From a checkpoint of a small mixture-of-experts model trained on Wikipedia.
Experts: 32 experts in each of 11 layers, 96 SwiGLU neurons an expert, 2 picks a token, a sigmoid router.
Below are experts of layer 9 (counted from 0) of a mixture-of-experts language model. Rows are named router (the router's row for the expert), gate (a neuron's input weights, with its number), up (a neuron's input weights, with its number) and show model dimensions 0-127. Each number is 128 + 24 x the weight over its row's rms, rounded and kept within 0 to 255.
Before each expert's rows: "mostly gets" lists some tokens that are sent to it at least half of the time. This comes from a sample of Wikipedia text that the model never trained on.

# expert 6
mostly gets: " cl", " sh", " sl", " sc", " r", " bar"
router [106 120 112  74 114 110 111 100 136 136 138 113 129 127 122 179 115 131 141 123 112 136  85 132 135 102 100 135 138 158 132 142 155 140 122  90 136 113 151 138  93 136 117 113  97  91 146 138 104 103 127 147 102 143 125 112  77 113 120 127 156 195 144 129 192  95 168 128 176  92 123 120 110 133 133 159 121 119 141  99 117 109 145 124  74  98 115 153 136 155 165 137 146 141 160 139 129 171 135 136 140 142 120 107 104 170 113 138 165 124 145 131 128 131 107 129 165 141  86 169 134 109 133 100  76 108 169 153]
gate0 [166 117 174 114 162 120 132 106 131 101 114 117 143 134 149 134 118  90 101 108 123 157 101 139 185  97 146 103 129 123 162 108 119 110 133 167 120 113 125 122 104 133 163 116 164  92 138 115 125  83 131 140  99 136 127 119  82 132 101 143  95 136 115 115 119 147 143 134 142 141 125 136 101 126 101 121 118 139 147 145 100 134  96 184  86 106  89 146 122 111 141 135 142 146 104 112  92 155 107 143 181 139 158 119  99 121  93 108 122 118 131 161 131 103  87 184 177 121 139 157  79 156 106  84 109 121 152 135]
up0 [153 136  98  99 158 128  80 151 104 181 144 131 155 143 117  78  91 126 157 142 114 114 158 141 108 121 141 108 137 131 121 109  89 136 172 147 147 139  97 106 133  93 110 145 141 139 156 151 172 105 126 163 109 141 155 130 200 153 156 158 134 121  80 103  99 133 157 115 170 152 130 119 161  94 160  80 112 127 110 127 154 138  89 127 103 145 128 140 150 107 150 141 142 136 120 103 146  94 113 138 126 136 134 160 149  86 179 125 141 154 110 114 136 136 107 149 143 118 125 132 127 109 102 150 123  88 135 110]
gate1 [118 113 134 120 125  91 170 147 134 133 130 107 104 123 126 157  77 119 121 108  79 136 110 125 110 101  96 121 108 143 149 101 139 117 106  93 126 112 130 143 116 184 106 128 132 130 150 110 117 161 143 102 140 140 158  96  80 119 129 130 181 139 122  96 144 140 111 162 136 123 143 153 116 148  84 124 120 116 147 105 153 106 125 111  89  86 139 112 135 142 132 168 140 176 169 106 129 126 130 106 146 130 104 105 118 137  94 119 144 153 120 111 162 186 128 126 166 106  82 161  65 100 166 130 106 109 114 158]
up1 [111 163 108 127 145 148 157 113 108 148 151 182 117 119 150 130 118 129 100 141 143 126 139 121 168 124 170  93 161  78  70  96 197 109 124 157 105 118 126  82 153  90  85 147 126 107 151 116 160 106 149 118  87 105 105 185 129 142 138 133 136 131 133 130 107 136 104 138 140 147  90 167 141 126 147 140 145 147 114  82 124 124 139 129 114 135 140 144 150 108 148 152 128 100 115 132 120 117 137 116 112 143 135 110 121 110 158 110 152 130 144 105 108  97 125 131 188 140 159 137 129 118 170 110 114 118 185 107]
gate2 [138 102 134  94 116 129 119 146 123 109  92 130 132 123 132 147 161 131 124 119 126 123 116 125 123 144 123 125 102 161 121 180 182  67 125  96 114  88 155 116 104 121 165 138 114 123 117 111  91  95 121 112 121 141 144 135 120  80  73 115 127 170 158 111 154 115 160 134 139 131  91 174 135 144 154 128 158 135 108 112 136 130 136 147  88  96 147 114 160 168 153 133 126 145 120  95 154 116 142 128 171 120 123 102 142 190 173 113 109 126 141 150 131  95 120  96 189 136 125 124  93 103 141 109  81 128 125 125]
up2 [ 90 124 142 104 113  92 114 146 124 170 164 117 110 146 150 151 149  75 105 161 130 127 135 123 119 107 150 128  75 181 123 156 144 100 139 124 200 117 155 149 119 183 136 105 132 119 124 163 158 156  96 131 183 109 116 141 133 105 159  95 120  97 125 104 144 132 162 117 164 139 135 150 142 116  98 141 106 126 161 110 141 152 156 113 118 103 112 129 111 109 100 134 139 139  98 128 136 143 159 121 131  75  89 132 134 127 126 104 112 105 103  85 117 140 164 159 108 136 122 117 147 120 153  85 142 150 140 122]
gate3 [128 121 134 167  99 135 114  92 116  91 113 148 152 152 122 200 157 125 147 139 126 151 112 132 110 145 120 149 137 156 127 148 137 169 133 117 103 115 153 111 125 134  93 139  80 138 168 147 151 130 137 170 149 130 116 132 128 110  98 126 170 141 150  90 134 102 187 145 132 121 132  87  93 126 116 144  94 128  98 106  98 170 144 114 134  91 140 120 127 102 141 103 128  97  98  99 104 131 149 127  95  91 156 157 151 147 156  96 110 135 130 123  94 126 117  81 149 128 115 127 103  93 123  99  59 136 141 133]
up3 [149 112 111 162 141 169  91  96 175  90 198 113 124 148 108 123 151 106 131 168 166 147 125  88 107 117 116 124 119 121 119 107 111 129 141 122 117 105 150 127 122 142  86 123 111 131 176 152 184 110  88 119 119 117 128  63 151 159 123 117 110 151 154 103 137 128 158 157 132 173 120 113 154 146  94 116 142 127 104 130 102 131 131 127 126 137 107  99 135 122  89 145 123 135 106  75  76 126 111 138 139 105 109 126 146 136 121  86  89 145 131 156 109  92 160 136 122 130 128  90 129 125 130 132 140 153 119 166]
gate4 [124 160 154 147 107 116 148 125 135 139 110 157 141 159 120 153 112 136 127 130 131 136 137 144 117 148 109 179 132 117 118  94 124  77 130 103 158 114 168  93 129 134 136 115 105  92 100 185 143  91 155 125  77  68 121 106  99 123 139 170 185 185 110 145 148 127 143 134 152 100 110  84  81  91 133 102 113  85 169 137 146 159 155  83 101 119 101 162 163 130 149 121  88 130 111 140 121 129 140 128 123 124 122 118 117 133 110 139 113 138 114 174 142 131 135 152 127  96 121 123 136 128 141 113 105 128 125 149]
up4 [133  82 111 127 143 170 148 120 160 106 160 106  90 171 141 139 103 105 108 161 155 140 109 133 139 147 144  97 170 143 123 157 143 107 136 154 115  58  94 134 135 119  96 129 157  98  92 128 121 142 171 148 149 169 107 138 106 137 123 108 137 129 138 127 117 106 151 118 115 131 117 156 126 121 126 112 165 121 136 157 129 129  95 138 133  99 182 100 144 120  90 150 125 106 147 102 127 153 103 151 180 175  78 160 175 141 123 119 144 144 106  85 151 126 170 131 118 136 140 163 111 137 128 134 141 106 109 130]
gate5 [149 104 143 123 135 132 152  86 121 166 111 109 167  90 171 161 119 161 112  63 131 142 133 158 118 136 126 133 115 122 120  86 156 126 133  86 115 111  86 115 132 122 126 167 141 144  83 105 122  60 106 135 113 157 159  88 140 106 148  80 158 137 147 113 115 119 133 102 136  99 112 114 155 122 157 139  98 143 143 137  85 148 126 110  87 155 122 171 137 136 111 132 113 149 158 130 123 145  72 143  98 141 113 100 119 142 129 131 182 141 121 122 150  99  92  87 138 132 125 131 124 106 108 103 130 122 144 117]
up5 [129 131 121 122 102 137 122 105 152 101 153 114 100 135  96 133 105 135 122  76  93 118 154 110 108 141 147 123 125 130 152 145  83 104 120 136 118 109 129 130 166  92 179 118 133 106 128 126  80 166  85  78 102 128  85 100 104 126 114 104 112 131 170 142 147 135 104  97 141  98 101 115 142 127  93 110  79 111 120 160 105 130 147 139 102  79  88 117 118 124 125  75 150 158 100  95 131 119 130 125 153 103 131 144 118 126 122  76 138 113 148 158  77 132 108  83 135 121 117 143 146  96 126 105 113 119 163 148]
gate6 [149 135  83 118 151  90 142 160 125 139 113 101 151 121 134 135 176  98 120 124 128 111 121 129 121 143 115 148 148  81 121 142 138 125 127 107 121 120 114 121 132 139  92 140 133 131 128 154 101 127 139 118  92 140 101 103 141 135 134 160  87 150 128 157 129 135 150 100 100 123  77 136 135  83 174 101 148 152 127 110 133 137 108 120  55 118 121 132 151 137 102 120 151 197 145  98  76 142  86 115 116 104 103 107 147 142 132 114 132 163 101 101 163 113 100 112 178 132 102 145 171 159 165 135 129  86 155 132]
up6 [158 102 110 123 143 144 145 116  95 155 122 168 188 177 153 152 106 118 126 112 151 119 122 172 100  99 120 152 120 155 117 100 113 139  93 165 127 116 102 133 160 138 125 108 199  92 161 117 125 161  84 127 140 115 157 153 137 176 166 139 122 143 137 148 122 107 135 123 124 170 114  88 146 162 135 100 140 118 105 119 113 141 112 119 114  93 120 135  87 129 136 110 151 102 136 113 138 118 103 103 148 127 103 128 126 166 136 168 126 122 175 188 108 108 125 144 128 151 131 131 125  91 154 113 129  85 126 119]
gate7 [119 127 126  93  83 107  87 109 138 151 160 126 131 122 136 175 114 110 143 124 150 137 117 153 110 113 116 140 152 157 129 135 137 124 112 116 116 135 143 133 132 156 130 137  92 125 107 116 138 111 136 113  97 122 156  81  61 111 138 103 143 170 133 167 162 149 219 112 177 128 116 135  93 128 118 164  87 131 141 120 113 133 128 153 129  77 169 134 107 116 122 110 139  98  96 150 144 114 114 137 170 112  84 108 132 161 133 116 150 122 111 138 118 111  92 127 149 126 177 173 154 116 130 118 127 100 111 144]
up7 [131 125 138  88  88 124 110 134 112 134 129 135 161 155  94 107 154 127 160  94  86 128 144 169 127 144 105  98 127 139 149 134  98 156 110 115 139 125 138 125 119 106  92 116 107 118 134 143 106 132  91 139 139 144 107 106 115 117 119 134 128 174 122 139 125 118 152 148  59 114 141 125 109 118 121 145  69 152 158 129 127 112  91 150 119 114 114 187  97 109 129 116 127 108 110 147 149 107  98 131 141 154 166 124 132 117  68 117 146 113 110 138 168  95 125  86 118 147 148 125 139 126  47  96 146 120 149 182]
gate8 [122  99 120 142 150 111 108 145 140 143  72  93 112 116 116  98 102 132 124 131 121 124 104 105 113 112 117 123 126 157 127 161 165 109 136  79 109 108 119 103 109  94  99 115 108 106 103 128 121 132 103 141 125 127 152  80 122 164 180 153 115 166 149 131 155 100 144 163 132  98 173 140 115 110 138 168 150 130 142 117 122  97 144 128  74 148 126 111 163 130 148 102 117 181 124 126 143 137 143 146 114  90 137  91 138 112 113 184 145 128 131 123  75  67 133 106 113  99 109 153  80 115 157 129 120 149 132 143]
up8 [113 124 131 147 110 145 132 122 154 161 109 121 137 154 125 124 106 103 160 157 171 111 155 124 115 119 107 152 108 150 102 117 101 117 158  89 138 131  94 123 118  76 139 108 127 124 147 159 148 113  68 169  77 143 129 117 145 174 154 151  88 176 107 129 105 139 151 134 110 102 148  98 162 130 135 155 111 137 131 140 173 111 141 146  68 126 113 158 138 103 153 120 115 156 105 145  87 118 168 131 145 149 121 113 159 130 141 154 119  88 133 157 107  91 121  98 131 112 128 133  62 142 115 121 123 105 147 146]
gate9 [140 112 168 145 115 131  82 118 125 136 108 133 122 176 110 157 136  75 108 154 131 140 113 111 137 139 144 147 138 133 126 131 137  96 123 134 133 128 141 140 120 138 166 119 115 101 117 141 115 126 153  94 156 119 120 104 131 126 104  99 131 163 159 140 169 150 144 137 107  78 152 109  80 136 111 155  43 150 163 120 140 113 139 120  92 138 120 139 131 133  88 150 133 189 168  99 142 118 101 139 172 120 156 120  93 138 118 173 160  78 151 162 141 132 132 135 124 133  92 123 119 131 129 129  90  84 146 100]
up9 [126 147 130 153 126 146 173 120 153 172 153 165  72 114 129 138 156 111 162 146 105 134 154 157 173 149 170 142 118 112 152  93 151 123 122 164 118 152 132 134 149 152 118 128 101  99 110  92 128 100  92  94 131 139 128 119 142 138 143 164 129  90  82 122  92 124 118 119 101 137 117  78 140 128  87 198 128 140 113 135 107 137 141 176 146 126 126 166 143 127 158  95 146 115 128  93 125 141 143 130 119 124 169 121 116 104  89 115 105 126 121 127 115 144 130 124  86 155 127 132 158 154 141 160 138 112 115  73]
gate10 [121 128 100 133 137  98 148 157 185 113 107  94 143 147 160 136 100 118 129 125 138 115 143 130 128 123 123 134 121 126 155 116 144 138 129  80 162 128 106  88 154 122 125 122  97  97 138 139 119 110 140 158 120 125 157 113 125 139 131 130 120 198 119 111 106 115 109 145 170 165 139 186 129 136 124 128 161 104 122 137 123 140 119 112 105 159 100 136 175 135 161 119 122 125  85 132  99 106 106  97 141 156  67 158 131 125 159 143 170 114 161 177 170 130 133 108 186 121  81 135 123 155 124 132 132 122 168 164]
up10 [144 126 128 112  98 139  88 150 100 127  86 165 190 107 132 149 122  85 145 110 125 119 119 128 141 154 129 121 153 140 113 101 124 136 111 118 139 151 126 118 114  97 126  83 129  90 170 126 170 151 135 146 159 144 100 179  97 136 149 104 108 142 101 138 110 137 109 123 105 110 106 146 129 119 121 137 142 154 126 137  96 103 129 132 156 165 121 172  76 139 128  83  98 116 105 160 133 144 169 123 108 132 119  95 124 121 120  98 124 125 184  87  81 158 122  79  99 167 120 133 142 132 125 179 116 152 123 117]
gate11 [161 157 134 111 100 114 139 139 150 100 121  80  96  86 123 178 103 124 117 144 131 120 151 161 169 120 131 154 144 135 153  84 147 108 123 109 141 119 125 143 102 176  98 116 114  92 135 123 112 132 172 128 146 102 159 118  53 116 129 118 127 155 136 151 140 123 124 111 145 109 144  83  90 130 100 144 101  85 180 108 117 109 103 160 158 120 121 156 128 128 145 113 177 119 150 120 112 138 112 118 154 157  99 115  97 126 125 119 150 121 116 137 123  95 116 134 182 137 122 131 180 150 149  94 132 116 124 162]
up11 [154 144 103 139 109 108  86 153 100 130 108 107  65 100 134 148 109 140 132 125 129 123 159 147 101 130 140 113 111 128 102  98 117  82 109 129  98 125 153 145 118 115 136  86 124 128  94 126 103 134  92 107 129 118 153 127 162 137 154 107  99 122 139 141 148  83 114 111 118 143 130 162  86 155 135 137 160 129 152 121 140 157 112 152 130 136 120 151 115 102 158 114 155  96 156 140 157 146 140 105 119 151 167 100 124 149 155  96 102 100 124  99 139 175  95 147 195 140 111 115 114 185 119 108 137 147  94  69]
gate12 [111  90  88 108 102 130  87 137 175 121 128 129 104 149  94 113 116 121 157 138 136 127 140 129 109  90 141 153 100 107 166 167 115 131  85 109 163  95 142 169 103 172  97  98 113 121 138  88 148 111 114 142 118 129 132 125 142  92 140 186  82 112 153 131 128 112 103 128 129  91  97 111 133 135 144 155  94 124 155 111 121 105 186 134 136  92 155 140 128 137 163 113 128 144  97 147 156 117 105 112 128 136 118 123 152 146 122 130 186 159  93  78 122 112 127 132  95 109 115 121 153 132 103 147 125 110 172 135]
up12 [ 86 115 137 139 161  96 134  94 136 105 108 201 119 133  99 140 136 139 125 169 145 170 139 122  98 133 152 159 161 171 168  95 108 141  97  89 147 139 114 126 108 107 122 112 117 174 129 175 129 132 130 108  74 122 131 146 139 157  96 130 134 177 133 118 126 162 110 122  95 134 113 107 108 143 134 163 128  90 176 101 119 129 162 140 123  94  99  66 158 121  83 152 136 166 117 130 137 140 137  93 148 119 127 131 119 120 150 137 131 101 151 111 140 128 151 137 165 151 147 134 131 115 125 127 148 156 123 114]
gate13 [127 179 134 120 148 110 113 101 131 147 162 135 107 125 136 147 114 149 146 136 133 117 124  94 109 136 106 148  87 137 152 139 107 132 151 108 147 130 147  98  91 149 103 138  65 111 156 149 156 121 114 112 119 146  81 131 102 122 114 107 184 175 127 164 104 127 148 115 152 139 117 123 120 140 126 183 133 132 137 149 103 140 130 130 147  99 135 159 115 127 122 144 123  97 141 155 152 124 106 161  88 169  86 162  93 173 131 185 178 135 164 122 153 120 122 158 121 136  97 131 122  83 128  99 149 113  90 106]
up13 [100 128  82 130  79 117 109 153 113 127 151 105 172 171 161 115 148 130 123 144 141 150 143 161 124 120 148 114  97 130 121 131 149 122 131 125 149 150 157 152 102  91 121 114 107 115 139 131 159  90  88  91 115 133 124 129 122 148 167  98 121 109 154 108 151  90 132 151 138 162 109  89  95 121 105  95 141 115  76 137 152 114 126  90 114 161 130  96 154 115 172 128 130 110 176  94 148 111 124 121 114 170 129 146 141 112 116 121 107  85  98 122 146 167  95 136 118 133 141  83  98 148 146  87 151 156 105 104]
gate14 [ 76 114 118 129 117 115 129 127 170  94 125 125  74 127 110  95 142 100 113 115 128 122 122  91 146 132  71 123 150 110 136  83 146 153 112 101 101 154 170 151 151  93 131 137 145 111 138 158  88 105 157 147 184 115 138 145  96 121 104 117  94 156 116  99 115 126  98 166 143 121 138 115 108 147  99 150 156 183 125 157 118 146 121 131 128 146 108 101 159 168  97 135 134 112 140 125  82 126 139 149 122 151 146  98 137 162 138 150 127 100 141 138 125 124 109 150 115  77  85 152 150 143 108  74 129 129 131 118]
up14 [146 139 109 156 110 125 162 125  78 117 147 122 111 124 143 107 164 122 142 157 138 119  86 115 168  93 156 142  74  92 101 101 174 112 125 101 141 118  99 123 156 103 130 111 177 108  90 122 141 117 139 156 141 120 122 108 149 125 147 124 134  70 107 114 118  93 151 111 114 156 127 152 103 117 132 162 101 104 166 147 134 171 164 121 124 131 108  88 137 133 170 116 151 103 121 132 162 122  81 111 133 134 124 130 194 115 145 150  83 127 143 115  84 142 136 148 117 160 136 111 111 142 132 133 161 124 133  89]
gate15 [111 134 109 102 147  90 110 122 113 142  87  98 118 127 110 117 183 124 124 126 121  92 141 146 158 126 100 127 156 167 100 169 139 127  89 112 163 144 108 111 161 136 123 107  68 167 101 121 151 128 122 121 149  90 128 105  66 137 145 108 110 152 129 169 166 111 123 153 131 163 152 148 131 164  96  74 115 145 117 118 116 169 137 141  93  88 141 121 106  99 136 142 116 113  74 132 125 117  84 129 109 123 159  77 133 129 149 114 121 130 136 139 131 143 131 123 133 133 119 145 118 107 121 137 149 106  78  93]
up15 [121  96 104 123 174 108 107 118 114 135  63 104 103 119 116 121 169 134 110 112 119 112 147 126 152 126 108 112 157 148 104 159 136 130 113 130 163 153 130 125 152 120 139 100  88 178  88 143 153 150 123 132 130 102 128  87 103 145 146 104 122 118 101 154 157 130 114 134 138 171 126 173 118 161  78 119 119 174 124 111 122 147 155 123 115  90 156 126 114 103 105 136 117 110  76 138 116 116  69 121 116 132 134  91 145 133 135 120 145 126 130 139 122 131 153 142 111 128  66 104 102 129 141 140 129 108  50 100]
gate16 [117  94 129 158 115 137 124 116 141 134 110 103 121 105 121 129 115 148 113 116 130 136 122  93  96 154 134 108 127 138 115  96 107 114 154 108 149 111 116  95 109 119  55 112  93 131 112 163 115 135 106 116 162 128  94  97 101  96 102 108  93 161 118 111 123 144 121 144 193  98 124 133 181 125 160  86 106 162 139 116 108 155 133 126 107 104 113 102 113 156 159 136 142 148 126 107 125 145 122 112 107 181 125 149 117 157  95 116 160 133 132 154 120 158 122 182 139 126  60 124 119 103  73 136 105 133 165 134]
up16 [124 135  76 181 123 103 143 152 128 113 102 142 121 162 128 126 156 187 116 101 107 124 142 146 123 179 112 123 132 102 133 145 109 121 120 135 153 106 119 154 123 101 109 146 140 152 170 167 134 122  79 129 157 102 123 136 130 126 149 110 106 119 106  79 128 113 132 135 141  81 103 114 143  99 146 133 119 103 142 180 126  89 185 111 109 113 148 124  88 120 189 132 152 109 111 114 151 141 139 135 113 148 117 116 116 160 136 120 161 157 115 170 149 101 163  97 135 142 122 130 181 101 151 154 135 123 162 143]
gate17 [148 107  90 125 122 123 100 138 137 132 135 131 116 108 108 148 131 144 118 100 141 142 111 145 148  94 125  94 130 182 105 115 130 102 118 125 106 121 137 109 135 100 180 123 105 108 179 132 130  98 134 129  92 120 108 147  86 122  95 110 126 161 100 116  78 138 119 200 132 134 135 131 151 134 177 134 138 149 179 111 121 136 166 155 139 134 118 108 113 111 120 150 170 156 133 129  77 123 115  65 131 115 117 102 109 148 112 160 149  92 151 141 142 143 151  86 132  74 115 175 131 148 161 142 144 112 129 139]
up17 [125 110 180 120  83 124 136 140 133 111 136 111 132 141 129 138 100 116 118  73  87  60 171 118  96 148 171 108 113 147 114 109 107 144 163  96 146 158  86 129 111 144 128 112 141 102 153 102 104 129 139 146 159 115 120 103  91  95 143 133 122 136 122 133 133 140 135 180 164 143 151 174 126 167 151 153 140 139 160 104 116 139 108 124 112 150  93 162 117 101 128 143 171 132 129 115 115 152 115  90 125 130 126  89 112 117 120 180  93  89 167 139 139 135 156 106 149 136 108 114 137 146 104 133 156 157 103 124]
gate18 [119 129 116 110 123 121 123 132 144 127  79 110 158 148 122 137 155 109 122 143 107 162 137 144 129 132 148 119 121  82 133 120 124 145 137 113 149 149 143 137 119 136 125 122 145 115 104 132 125 101  92 144 121  89 122  91 152 128 157 160 138 146 116 121 174 123 137 140  99 118 108 111  67 143 185  87  99 110 156 123  69 121  88  65 133 127 128 121  79 125 102 130 155 137  95 118  99 125 155 183 114  82 139 125 104 104 120 134  96 119  92 128 156 172  93 138 155 120  69 115 124  93 157 133 101 119 130 134]
up18 [108 148 123 117 137 143 152 119 139 141  83  92 136  78 124 119 123  59 144 125 150 122 112 132 154 123 135 148 103 139 108 172 126 159  87 138 121 120 135 136 151 134 108 142 108  99  95 139 119 153 145 137 148 128 150 131 126 181 117 142 101 109 134 118 133 115 162 156 168 161 148 149 114 117 116 108 123 170 139 113 144 161 154 115 152 154 103 134 162 104 127 141 104  95 134 102  90 146 148 131 111 143 124 122  79 144 146 169  99 146 112 106 111 142  94 118 128  85 153 152 127 171  98  62 188 142 116 148]
gate19 [125 195 113 112 110  94 129 147 102 164 152 127 126 135  67 133 163 159 154 153  78 113 112 102 137  92 136 151 123 124 114  93 138 115 137 123 163  76 146 180 137 120 175 146  83 114 118 144 136 138 148 138 135 140 121 124  86 135 138 103 136 153 135 107 133 159 130 127 128 103  97 109  65 114 152 108 103 104 133 130 130 119 147 100 165  99 141 171 109 167 132 120 113 105  96  93 145 122 168 103 112 148 125 122 135 129 118 134 139 160 141 163 159 120 143 128  94 100 135 148 145 107 111 119 163 126 112 159]
up19 [130 105 114 115 131 142 163 131 106 149 139 146 146 108 153 114 147 141 100 159 172 126 172 146 176  63 147 142 126 123 106 145 136 141  91 127 103 131 133  89 166 107 125 122 120 141 123 115  96 177 128 130 173 132  90 140 180 131 153  82 101 130 111 130 100 133 113 121 149 105 123 131 135 123 124 141  94 123  76 117 123 144  82 129 125  94  84 103  93 116 105 134 124 111 119 139 133 104 177 119 163 150  97 117 111 108 161 137 115 178 138  87 169 176 126 136 127 123 101 131  98 133 117 112 129 109  95 137]
gate20 [139  91 100 112 115 100 116 124 135 125  92 139 138  91 148 147  82  98 125 145 153 155 136 122 120  94  92 156 138  82 117 148 175 166 119 110 108  84  85 115 139 133  87 136 131 151 144 123 110 111  94 102 139 139 137 106  78 146  77 117 127 173 152 107 163 152 138 154 149 112 143 125 118 139 124 147 120 138 144 105 122 118 163 100  73 106 176 167 129 110 131 102 114 154 150 113 111 123 149 104 114 145 113 124 118 121  86 140 141 128 144 130 139 100 126 134 159 130 114 103  87  98 151 131  80 126 151 175]
up20 [163 109 136  89 158 152 139 158 135 123 122 134 129 111  53 154 108 127 137 127 126 128 104 138 117 146 112 145 109 151 132 125 140 116 122  89  92 120 103 101 128 126 167 156 124 138 136 124 109 112 144 131 125 126 179  53 136 107 109  91 136 161 151 106 119 154 133 131 132 113 129 141 100  90 131  89 105 136 168 148 144 104 120  75 108 116 154 130 107 135 116 134 107 140 172 124 126 110  92 154 151 127 157 162 126 130  58 113 152 159 105 142 144  85 133 122 144 158 115  98 126 129 100 182 116 104 106 150]
gate21 [108  76  89 152 119 104 137 103 110 105 128 149 128 102 115 157 154 109 141 121  66  89 115 173  90 133 137 143 129 175 133  88 141 131 138 130 130 117 141 116 147 119 155  94 141 108 141 106 160 100 118 115 147  89 172 116 141 131 146 167 122 186 143 155 123  92 125  91 141  98 120 109 135 136 146 120  99 153 125 116 136 148 116 127 110 118 142 140 130 139 142 114 128 105 145 124 108 118 105 131 103 131 128 138 142 109 116 177 140 114 122 136  90 190 125  68 146 113 143 160  76  91 112 123 129  85 164 148]
up21 [148 174 160 138 154 159 145 132  87 112 128 119 108  82 133 116 139 163 135 144 173 140 120 127 128 102 128 130 147 145 128 151 100  80 130 168 116 138 146 137 150 177 161  95  93 118 136 128  95 132 189 126 121 152 109 129 100  71  96  79 147  87 139 104 119 120 154 109 139 137 126 135 131 133 116 127 140 148 158 114 151 163 110 153 108 141 130 128 152 119 138 129 120 144 110 117 161 145 139  63 158 141 123 165 113 138 132  91 141 101 159 162 164  86 167 129 123 102 134 125 154 130 138 156 114 169 132 144]
gate22 [119 145 197 124 113 130 130 155 113 126 113 129  98 124 133 143 157 157 120 110 138 169 113  95 186 129 117 117 155 158  88 121 138 130  92  98 174 111 153 169  83 126 106 132 106 115 116 136 125 134 117 132  54 128 139 135 112 127 137 175 128 121 110 133 128 134 112 128 113  76 114 144 119 118 131 164 125 162 124 132 132 118 138 115 120 148 101 127 111 132 109 132 108 158 132 118  98 108 105 115 132 102 130 126 110 111  83 133 142 103 128 133 108 140 139 125 120 155  82 168 219 156 164 119  86 163 119 135]
up22 [ 98 113  93 160 167  91 117 123 147 139 123 147 135 138 133 125  70 126 125 135  80 148 120 142 127 107 156 132 155 142 125 114 111 137 159 115 144 116 119 126 136 122 127 100 111  97 142 151 153 110 160 143 138  83 123 111 117 129 129 173 120 129 160 183 122  92 104 176 113 114 143 104 147 109 131 137  96 101 105 159 116 128 114 166 138 126  99 122  95 101 145 172 113 180 134  90 148 112 156  90 125 146 163 139 112 109 141 117 161 115 125 156  87 109 122  89 171 121 153 148 152  65 154 149 111 143 150 109]
gate23 [127 111  91 123 103 151  99 140 171  95 119 124  86 109 128 138 170 137 156 134  77 117 104 164 125 121 117 109 158 178 167  95 149 104 105  99  98 106 101 148 145 135 138 149 124 122 145  89 142 104 118 128  86 130 128 142  72 103 131 109 173 170 146 155 109  93 154 114 141  95 117 138 145 116 104 140 143  97 165 138 144 110 189 132  89 127 153 138 128 150 112 122 118 140 137 128 159 175 134 130 113 146 113 127 106 141 114 152 146 121 167 138 122 126 150 151 143 134 130 172  85 119 118 114  83 144 103 120]
up23 [130 109 108 136  89 132 129 120 131 114 177 192 124 137 130 150 146 107 150 147  89 125  88 126 123 146 153 143 148 163 145 121 118 107 174 130 127 133 135 152 152 128  97 135 138 132 119 132 142 111 151 134  95 163 111 131 142  81 119 102 119 187 164  96 159 101 148 122 170 140 144 131 109 122 109 129 111 119 170 112 162  79 152 145 101 146  94 145 141 132 125 135 125 138 130 117 106 150 106  97 124  84 147 131 166 121 109 156 116 129 159 149 139 129 158 117  71  47 145 129 119 151 148 163 114 110 120 115]
gate24 [133 110 140 108 139 136  99 126 124 161 125 126 137 169 113 114 131 182  86 116 105 117 106 140 143 164 109 129 131 113 170 130 111 115 146 103 165  91  80 141 121 137  87 156 149  80  96 116 134 107 105 148 110 134 123 100 112 100 104 145 170 151 157 115 155 144 142 136 101 117 126 117 151 140 168 131 132  93 151 137  92 142 122 110  89 149 152 119 146 117  97 166 163 197 102 125 142 134 123 148 104 124 158 130 120 153 129 123 120 134 156 130 109 119  90  92 122 162 119 123 163  70  86 137 136  86 157 129]
up24 [138 114 151 161 143 133 133 117 141 137  97 142 125  92 117 154 136 135 128 178 107 114 122 122 139 112 151 119  94 130 130  98 126 135 103 139  81 160 147 122 158 131 107 116 109 128 107 148 102 162  77  74 102 136 122  91 164 169 105 142 129 105 129 110  85 137  98 112 123 132 111 146 130 137 132 199 152 139 134 130 143 123 146 162 125 153 141 107 178  84 129  90 133 116 146 148 107 139 108 101  72 129 155 124 143  94 132 124 117 140 154 102 153 120 112 164  89 117  97 117 109  99 180 111 146 153 125 177]
gate25 [173 169  80  85 168 158 102 136 113 141 178 130 128 157 136 139 131 128 123 103  95 143 120 119 150 143 100 125 100 157 143 136 119  89 134 118 124 122 134 131 157 101  84  89  98  79 122 150 156 117 112 132 123 116 127 118 136 114 114 134 178 148 150 165 108 123 136 151 130 105 127 150 106 115 142 119 116 113  97 109 129 132 138 140 135 108 115 132 100 126 119 126 143 171 136 163 119 142 144 122 149  78 133 130 140 100 132 126  94 133 137 143 105 133 126 176 115  77 102 186 185  77 131  87 120 176 149 114]
up25 [ 94 102 150 131 162 125  86 120 111 122 117 126 118 157 156 140 128 148 124  95 140 139 140 149 184 114 100 142  98 195 160 140  83 147 128 121 139 163 131 128 153 128 104 102 152 112 106  92 134 120 105 135 137  90 155 165 150  77 110 132 142 153 166 146 149 155 143  86 158  95 149 100 119 130 117 146 162 139 120 111 160 121 104 106  91  97 138 147 153 143 121 119 148 139 139 157 148 155 112 134 156  82 141 160 128  86 104 113 150 131  97 123  95 142 166 136 162 114 118 108 102  92 149 132 150  96 136 137]
gate26 [110 117 101 148 107  96 167  91 109 147 128 101 106 122 113 116 109 165 111 111 116 152 106  86 143 154 133 124 131 168  78 126 158 158 123  85 131  95 163 149 153 131 142 103 133 151 118 157 131  98 174 120 131 115 119 156  88 134 107 143 202 139 110 131 137 108 156 170 114  93 138 147 132 119 126 135 149 119 130 134  79  95 103  89  96 133 102 134 140  99 117 125 132 120 139 123 100 152 143 142 129 103 119 105 108 117  55 148 139 115 120 103 135  97 150 125 151 143 116 143 110 133 166 112  86 128 144  81]
up26 [154  76  88  99 133 136 114 153 122 141 161 162 129 157 163 176 118 121 148 162 125 108 132 178 139 100 109 101 107 144 119 137 109 155 165 111 125 150  96 130 116 160 114 172 171 122 123 135 124 151  64 152  92 148 123  91 143 121 109 164 105 119 106 121 109 164 148  94 145 141 142  85 140 160 100 104 139 128 127 138 123 132  90 138 172 111 116 121 132  99 137 107 112 143 173 145 155 125 133 150 130 172 128 150  90 144 173 112 137  86 146 115 109 151 114 137  95 101 132 117 153 140  97 135 130 126 134 113]